python train.py --n_layer=8 --n_experts=16 --experts_per_token=3 --normalize_top_k=false --norm="rmsnorm" --attn_scale=0.125 --weight_decay=0.14 --schedule="cos"
Below are experts of layer 2 (counted from 0) of a mixture-of-experts language model. Rows are named router (the router's row for the expert), gate (a neuron's input weights, with its number), up (a neuron's input weights, with its number), down (a neuron's output weights, with its number) and show model dimensions 480-639. Each number is 128 + 24 x the weight over its row's rms, rounded and kept within 0 to 255. Numbers have three digits each.
After each expert's rows: "mostly gets" lists some tokens that are sent to it at least half of the time; "raises" lists some tokens whose logits its average output raises strongly, later layers aside. This comes from a sample of Wikipedia text that the model never trained on.

# expert 1
router:129113142146096130132146144111109123208131133117120145169073122127094069122152148147176110087123124099139161134125120108124135144112122122131162152133142161121113159085131181118148140129164123177165103166134156129139158133142172135149142102158118116126145155129173124131130099107124100164103166131092143140159141142114121129089111136155128106116128116143101143135154112104136119146123119107126108062161116136128132146137104138136109107111115143123151150142123155119098150131136125
gate0:112110118131104147173126112176108109149126130143106127134127163102125124137125141157108122128095114107104124088156113123156144122078086112112152128098138120132143134159124130146150139134099136091163132158181129101135134123164170134124117173131101101125165143116099172126123176117131121079165173092156095115123128140182113151117127159095114111127144157110133129108118130161152137145083135152111098161129155110128142131189157101154127130158094159153092110158145117112133123149110096
up0:129168167132118127113086146154089089138118157132139118086154102111111091144137145123133156145177140148124126117114111135049145112086150164106136169115163117134118122121114108123101107112136108135136138126121121153157140094141081158087161135123124130129110109175126114118157099118131140110146148106138138131127120115139143134106054152101123116153137116137080108173108147137118119171105082134139121098156088138128161099145123123138136137110123067123137124153120138138115137164142118
down0:148079155172128134151118070138115113154163099103129099109139135148124122135114113140128166172178115165119140104171153079115150150123109159151159081116100099149085135141102100148125123139151130131133160145129151145128173114103122136158099155147127162150143169148128148149141145103179159113141122144127087110165150116109116119122131090152127168099136079115108151092098134108072143112112120102150113105117123123170144140135142160144127134148114098153118146134097108149158167145120136
mostly gets: " album", " film", " artist", " President", " coach", " music"
raises: " ", " and", ",", ".", " P", " in"

# expert 3
router:130134149123094130144065114114140152134107099126160068135161129116075156141126131094127149101166115113142092168133133098124145095124102095097110133150134111127113121117143122164112089113120182152140142169165152090133124115150139145144146130111072119162106128129054139104129125088114114098108119112165122142132140155135114141164119128131140145134153140118111069175131119148113174136151107168122130123098144104111116096103088118103101079150114138138164158142132119120132133129100122
gate43:159115116115088148132140149083111096110145117141125122116105131135098117084123149136140110103107109111158126170145153092145154114147147124123122131154156085146142146150133112141097126111146145149127104127121120120134115122104113115155167158109156071138111139148108088155127097123151139124157156132143153123147113115149150163139111127156103133146089131157135077118145085121140135158128117102104134109133132163166100151122113169119146138135148136169145149161182136166082080177123120
up43:147128142135149196146118109126145139128176151149145144129110120132090134150157085068150115141105102119105106113147131130136148110133171133104129119149120111130179173127097098145124128106128163092142094146105114115128155096116122112102148116165118138132158083118109081163128170139133128149140112127114135165128120150119157166087139110149131133097103120143143130134159163130087121121122118177164103124191108134134138120133145170132103148137139134127167080133118176128134095143129145
down43:140120100126139096102120124129138143132148121133103127138163132076119142157094152129096155116093140108100127098131118123138118103142077142128142100134110102134124100142138154176177097104085122123125110102090088121151159110117150123163094131132126103128129126128127126150118154141110140089109114112210175109086136150126140127132158118136118107159094144072158128111151139122096145126108135102124131130163087126128123159125156138154160142097151148165151102103101132115110144102122100
mostly gets: " Per", " Pr", "n", " Mil", "u", "ko"
raises: "as", "am", "im", "in", "ik", "ley"

# expert 11
router:192137099138170126106141112134105118136161134120109048106130134171129171127114158138121080184139127155117142092152113094124159138137120134150125119115118132093132141110145127139117139155093151115090113093089099114140132159115152144088102121121136138138122156125148139141149101154159096118149108149122167099115114127115182140140151117166136149084130126128140164093117192125135101140153132088129102126125100155149154096121158075114128103158124130114077160128139172128133124136158182
gate0:095112140165124126173072097141089114135111098133127113125066114085111121109151154119162147137098166130141172150114105117118143138160164134153126130152121142151093099100118120148153091146139126113149107101085113121149133156112154196138138140112126148148135098131151120085116152131111126158200122114125141098142152128118116096135113088113097108157108133116161179123118145151088109166163125112132129128121111136134131120104130111154130136121136122137125117062119143120145111159142123
up0:151125154100118162075141151122124160140130069132156142124103159104100153088110125116130170154076087101078119140134166097161111136095115151121142151116110118111118159127142162171140136128132138163104103149138084122100084104145115165101132124139123108150149128112080145109157153123124113087112093111140098144099103094075135140131139089142201141111104134180115126121112103121119112101136151142114120167090110160157103125136118084123146139167136140115108127144087107170128121133110084
down0:155119129146119123099141126118050116141117181072167086149129100133131156117126103150134104127110145179131141084148133131132144138148196107132152149107099156159125117108117134122126059141104129144109120154142135100137155116115112121124112119127151122148158096157175095139116115112182120123111122132125103140130133097122151132128129133149132102124122160102108114141172113150119133140123125143102120121138080094127102144125157116130147079131140060135104152139123080136151156125090077
mostly gets: " have", "ing a", " has", " he was", "ed the", "ed a"
raises: " ", " in", " s", " all", " a"

# expert 12
router:064144107134081140116118097147120090107139174115160127133180126125139110097112117107127125109131142125163126146181148097150103116169151124124100125131113143104146119172142061035116101131137128123142101106172132109123148129164075136142128130093078128141100146116105145139112148174125111105113127082150137104148112119102122147149125129123123126144156124132105114105118162074140137148114156148106112107153129110150130142114093118145107146127130117163102117143101136131164100107174144
gate0:114109120144141112137149193135100140095109109115143126124134145119119072130105077113163125112133137128133082136147130124114096155121135130141119157101145129137131134122122117115155107148102112125137114140142074173109124114121137113110160151149094132127158125149100148112154127136147121113110119114148122128145145129108109100104105099119115145130164059162097115118084152097134134092131150119147116125141129130149128121155102099128132112150108096174127114118154092073129110086136132
up0:127131105140090089099091131136131066086110124110115116141074145136150108146095116109127108133110100093180129092118146113111162142115100071140151149106080157100135146102126141111198134151154096156093123113098117120085161121177134086126160138138138123121159144145147159088102155068128096116117124124115127171115121163127142119104144081161109148101141083125139112136128122134120146136130091179138089115132116146112126120153118083148154106115112132162118103088133130068167136131088146
down0:185133120043116139127106167142092112131145129146150101137128106131117158148099069112095125098058098117150114165134146132109123164189115100109156117132142131134128162225120142117103150151122159127107147125124119151088119133159095144107102154115104148073126130103113152119117167110168136131136058130115096155139116136141138128107135087134129140103175179136102130062145144120159124126153120089097150115154142126179130111074146094120161118090138151156171135168143140073131113138146125
mostly gets: " often", " used", " than", " built", " that", " use"
raises: " ", " in", ",", " all", ".", " as"

# expert 15
router:149092152141142099120122139154145142103082074107136112119140174151156134136116118120144107119140110145142102124114132147125151126112144115079114106137089139112148112107104156139164162101167163146139140131110123110126100104109111125123109163151119142083093135113121161100146100126123113130131172110121112082113102143110108121107105125061090141133130125139121129163129099141138140109134169143109145145075106124133126068150142147186146101107131130114159119112116149096133123162144105
gate0:126102107112136130114148148160121106140133120098106166113155117119117128107108118093113099127114153098118122115086175122092115134159144094161126090127129173083129136164170116092148138134099186107126155152121159128137108087124123129131150114140137157119107110171145155144139092111182105134163157135161126105087109126120122125114111103124095126146145098170145126111140167144154127156123098149126110171149146087153115127131087088133187129110130135108141174146142083117132111111123163
up0:098152118171111094129123154166124142116115158139157142149135149130152112129178113124167144100104149067149160115157190116120110107129170103146082147125074103088125130143133126124119130137103123111141137104132158146138123119144109161122181169164115120143182134177094122092175166112091090159128158134122103203116167086156144055089129141101116121130114176137193098138130119135079142107142109142131131126099089086112141129111131118133107132131127121113134130149120159140132159118170122
down0:083119144157134109116078119130096139151154124112123084103070123098149175124150135137165128114165108118121075114174124106180102149118129113139157119107110134140122123074164137136164096088148131100125091156113125148111124106155090143161055095134095102068118135137090134139117059127100121118143099118126143115129114127156133126113115145123138129108160144114128083123138073138109134119115139071137135171167116138107152163163145128154125161124150186162131157129173108144104147111168153
mostly gets: " | ", " ", ", ", " in ", ": ", "; "
raises: "2", "1", "6", "5", "14", "7"

# expert 9
router:098171114128134142116111085159123141045148134133160141117164145178183074108137116119110140129147131126103112100111113108176074143139090096093127135140137104113157155119133071091158127096083133144138135155152113138113116126104113120163124114120138122149166131118142101164143101117124148097133111148136101163139091139101142130160130118127162117124172132123153158125111181132122146127127111195136130095121156111114127107117091152117118141132136127121129131137121082133128132119112119
gate0:088128128099127111137145092133111162108145127138145119074164138169153122082121119109133132144110081107132136146077160131123100122134074097108148176072141145110151131161126147098130113093106168157130140141118168136093113102160143136119130076116159169136103122115141122120146135111151107153140111119158127105136129142135106102153164114147133141086110087155129112102107128139138123141119103139173153112118178115152139112112140113175101133112144137105106122115128108117092126101109149
up0:097146083118127115159142097112114142183105139146142141143116104149157118164124103106123157146125137163120120146156120119110132151136166100123133120123157125113108107120166162169129122132131125103086127138121128097166153159106144148146125099105162095138144116085157115072120142116129073170130147105131123161121130123143123126142125085128168136127142106130129153151143159149097122116135091099149107098123126078130142130132128144167125099139100146163091092121141117134134160115106147
down0:131178103152164101147106132168130136134114147113094148176092131115156140113128114120161150074124142145121124089184116131162176141174143166117112143119154127167092149153138112132148125102114103135109142180121105123163170111119096124132088104142101192139125113125141094193146144090118173130121138130136131143153102134123106096154125096140110124160128142129141172150144139140138092154168108093126150110150114160121097103142146112158104151123117151145078131112089136155157133121085117
mostly gets: "ia and", "y and", "idae", "a and", " and", " km^{"
raises: ".", ",", " ", " with"

# expert 14
router:134129093111087146106165151155141167125130116157091136125103118110095136115137126097160187103158119079178129137113128151109146101108108088123164109147097135192148132127127143184133174150144102121158119147104093130153112074131100094155118121153145100100118133090095118101147161134105101146104124114105147130128145106152091139114137113142084115095109146155135098161167079131124130134139120130145124126114114124134128073151116162123107122115093116150135129113127123138124138113069121
gate0:097103109123117144113149186128116112087100107117120135099109086117107120105121100124152161140121117118096115131127115155098141117135098120096077119070139107162135081131104133169148130101091169132146142155125107128135055177137131122129105151166132158135083088115114125121156119128117124121120145139117104110148135112176142125150117111119107113122119158128108108147100134140141151151145127140104093131169112146159154130152106116090110146116150136142118090093097110130189132131120162
up0:127168131115149152138136150138134138171124102134128121164108090090140145148117162162135146123087147101168109163114198167140134134134170161136115132151072148086127138107138133118121160136144118116131163112110107145162104115142160137122124123107127144118096121079112162100116130069160153124176125107106138117073151140152108141105140130140088098132128161119164089145112153122129168158136118084110159119077120117112140127121167110106090140145150105127138140103116171109104139133105132
down0:142110093136127112152127078132140121113090157141143121113158168144175143136112172163168097123166123135157102137110136171104141112089107122110091166174111106155120138111108150163140127142130135075160111126106184145123161145125120100115135153127133119145142105134115094105103133155103168125108143116121156104142105159170147135151133157147101118149125123045086118114107148097145165110138113089133114091156112132120131217171156136140121172168148194117066078149146135133139128099130083
mostly gets: " (age ", "°E", "th century", " on September ", " age of ", " in the United States"
raises: ",", ".", " (", "\n\n", ";", " in"

# expert 7
router:148175084110139107153092086116133098118106126134124103134146121145131159114153124139134145190140122123115082085122148105117165096083078181178124113121145121121097196125096143186124151152092129142129145106106115065076151100148096093157139139138166115154125117125097073159157148095119107102164136148106110156134099154111088101138114101132168111099129121096154149154141127145113135157126142130101126112096148097153117152114124092123138093108110140158155129108132101103148115091116117
gate0:142137171125131089196149129086162144140115131138110170121156130131118109096141104161118147109120155138156105127139163142148110124110137121121146142125144097133107137131104131106133135119123125123138107147138129161155165091125131111158116108087107152120111136132126132160137148121128143078143118104117139149111150128089132090132113168094085096142138159078139103126115146105166119096116146169138135118120152087117096117080141137065108129148102164096124136111115086130125100130104102
up0:148128143130087115091143131162075087122133181115119110103120155159137082156140137121108146126149121150121160116129083120166127109170105134120086106157102119149150107114118129164136109151139153159103126144123095090174122130173150115129121114072169135160106143131113157141115096107098128134138137116142164088155121126112171167113139156106127141154136118159165102117126122135099157137138104137136123193124114112149127128109115117146160099092141114122110113152141125112147138139112142
down0:111147145163141119121123112121130105113089128126153146092066119080120064105126109148125137136096142124152151100082142131107156118102145146148136109145124109119117097131172106131180137106114128151120164113159093152140158131112147125135109102150116189109126141138104100109137134107112113159143175164134146123117155170133113119141169160098105155098125093148119098101056108156128149103115108112122145093177125114160069132100158127125181127120100121103166132118116114089135127138094157
mostly gets: " Os", " Dan", "ER", " Vas", " Som", "ND"
raises: " and", ",", "am", "im", "ou", "z"

# expert 0
router:112100129082100157101148118147136147108169119133108117114087146109083134134138112145168085088135147086140138138161133092102156150156128117149126137116067105123113103147123103171142171154125118128102136131135103169130125100103189108164083091112124153116135137181133138105081140093133173108114121137110126109130170081131091113157143135103111140111168092135161094161166113129146108133107109101139145144145128169097121131149095129109135107138121123176151119116106106151148141136138105
gate0:133127111135151139123121133119123109149124131130154103123138122112095113142100110109124127170143108114082109113114102125099148154120145085187129142116099126105114111096082104131124124150151160125134097139167119180170109109129138157110138104156127129145122133107130135138144107133122183110141132098120128137116097164165123132151164134132117136129135110137086094155128174139166153126117129155148170144103115115126142121128170142159138134150125132108107105133167112142110116123193198
up0:126113130089147119140147141140109149124155102136147145140098170165111135162106134122149155137113114085126119093097109129129116072158068101135086137112141150107149120096118177137103143105127157092108128120108070158158115137121146096105125151158144129063113198103153112149124127120108111092107088129139140117131105135101116098161086104138112181126134096119111115119141115105147050126122125109179110120139102131148146132162157138118103183121125152122112092203129142124144109136112134
down0:128147129102118138126104148176143107122132113092179145113134129131092106118133107114135096147140116147144103157107123156134118073121079106153063146128121122121165141133098105142138150171132103143126143137097125129154139118161081094129119212149134125122138158134151154104102089129135100131135124108157085123196153134157094092081104120123123152141115183153113112133103129091115105132133161144131122131114103130179158138097121123115130148134109094180154119107120116131142127112159103
mostly gets: " three", " some", " two", " many", " other", " several"
raises: " ", " (", ",", " t", "\n", "-"

# expert 2
router:176131114150084117103153084115137117142134088122154097127117114142144153151129161093140102141122105129131129172132130163169137123105161125109139124156097119074180138096151139098102158132177166077105148142111106121159108147124106135094164140144125125111119116125127123153094102170162141099122142132129073103099115147124152104112126128103118121103083064124075166089068133133126144117119153136128107146102142112113148102138137109140149131141105134104142132137129128097106153142150102
gate0:126125074100120149127092125089100115138109154153133145157078111145117141116104145100126119147146141163079134127156119141135146142116124162173128128140148162127153127122107136143165109097170114134101104137142115086131118107141118117137119104108111104140124101102178113141153156134118115165195141135144109138128125119202094164115141110129122126127132163137098161120117150096131129160127141129106170155149145100137076097136142119096173112110077110124098128107107094149083100045138104
up0:111114108095139112130144137113136109108161109123121142091131140136184157108148133106183138091133118150137133100099133145106126133093151117161142095097158092097144107103112132125141117108135133141146111113163128092157149141105154126160178116109129116136127135131167154106119115116105135116136094097144132157082167131120110158099138130104114124112134096136152131124130092145176115164115141138123143133153096143100176156086141151115146144127134134146101176153124127144084091083168157
down0:091113142101113092156126123114144162139120132151104133103106132135111132112106137108158143125084131154128130090150128117129140114111141124152133122160086150136111078097120106148157132114136134120152154134169113181128131103155176137097115089137157140122151138140118134167127144155100107134132095159126132124108096135103099158087100139101111135097153082115123072164117076137107166170138129141128124127160075113052112126075168131123148139146134148106117137109159120129103120137134100
mostly gets: " football", " the first", " Racing", " games", " forces", " largest"
raises: ",", " and", " ", ".", " in", "\n\n"

# expert 6
router:151103127137141165167107208126118090178122155116105131130140094096097113158090148144085168136147087175113112149128128165141115166121176183138155139122162151143131132138173143109112087119130160140121096135154127125140145146152115130153133139122193140118119101129135126111104162138149116122116170127125187136131175117115149134101092161148141105166114148093110126122149117125118118152167146079139141128154139117149116161119146130169134173118131116129103133131109121126105135078149124
gate0:150109107135107133140153183145133084136141142151125117121121125121153109131134125102100117116155136098126164126144117155123090148178180128117116137138143117160150138116148104133129101106156132088145158149131120090150159099146129129154158129147168093103132087146159110110128099117141137120102158115121147142104128138121147074094158106144144158123101142107164114163135126114138135107071120151150150144141118143119095114085186132166118185137115108127145186118097093104118141100149129
up0:127080141107103104109098143149118092101126157117098134140109118125142130110112136149140125090107159146102157126174135193151141153143134183140133163131103133137144121111141157123153120111131097108133114157180165104143119140122089116147125146115140128128145092137117137121145137105125128153121155110097151119128107129125093122139153139121171125126108147143111200161131102129130081141092116103113161164153131133113131174144174119159060147080126093159124160152136093163106156143127121
down0:186098144128146134089087141126100146127132097127121111131139140144102105097136102151132124081083117120114150129138117136127172125146149120144167139109119155131088110132124131134155140118131120149123140114168146134148131128130136143128176113120168097108115133097109133150083095188139104128111176095118111135159089157157134096132162106113103142119124137108144158132132123113173140137092136151153172173105133141090152102126152155138119093095100153102094113133127126103117091112139160
mostly gets: "The", " \"", "\n\n", "==See also==", "He", "==S"
raises: " ", ".", "\n\n", "\n"

# expert 4
router:104125204098173132103148141116187129108118155134181141137130125089125170133122098156088111123093147125094155131127099164126120091130097104138126122104162116124099098145100124122113151133074080106112151117108114183135079113154128148102151129099094120153178152153148127159144091101106202113122076133131086145151109130129159153103111127129104138118086129151124145105126135112096118112101116119110128188123145152117157164121152147086117163150149121146151131119122121122134086162073150
gate0:152112123173158133109113160126135177112153119108111121095145154121165136114088143137133146149099116189162104124097144153125071112123107160111108127191124133120160140136120116123143092127093122110126151125171123153168136101139131078164143135125124116086114138102118132166119125145163134168141122160086157128135087131114119153112111094144120115159134163133127142069106102108130162117104131105146137118137139155151077137148128138171137104136139109165116107156134106130174131168112163
up0:098159157145132172124200123201136133174107193133141157170115154146104149148125135167116119152154143117114092134148095147164141143143124072127147111144104141127136133118110136107103107158126102130124089160139138150104103087116143141082103119131109094108142147148147157147147138162097098135128147116149156103110144149117156160125104132166087168138049131132087162107132126159143123139090123141140110115155146131104154070103134144129122110130110106112101095097097134150123116163116135
down0:135098148162120129141141113127151109111079159120144127096125160144109066154152130160122140122143165091110125082079104139128095171114149158112132132096110134147131153112137070055087121121130161143123136149105117135114151128142107154112096117129100127085112144167146161098114105153089092119126102122133108108104191161110112136149113118107150133099134115123098113141145120133131095138118157156154142109151115145118133105117115117104098123071123132122099114119135106120139140129156131
mostly gets: "00", "56", "002", "55", "33", "007"
raises: ",", ".", " and", " (", ";", ", "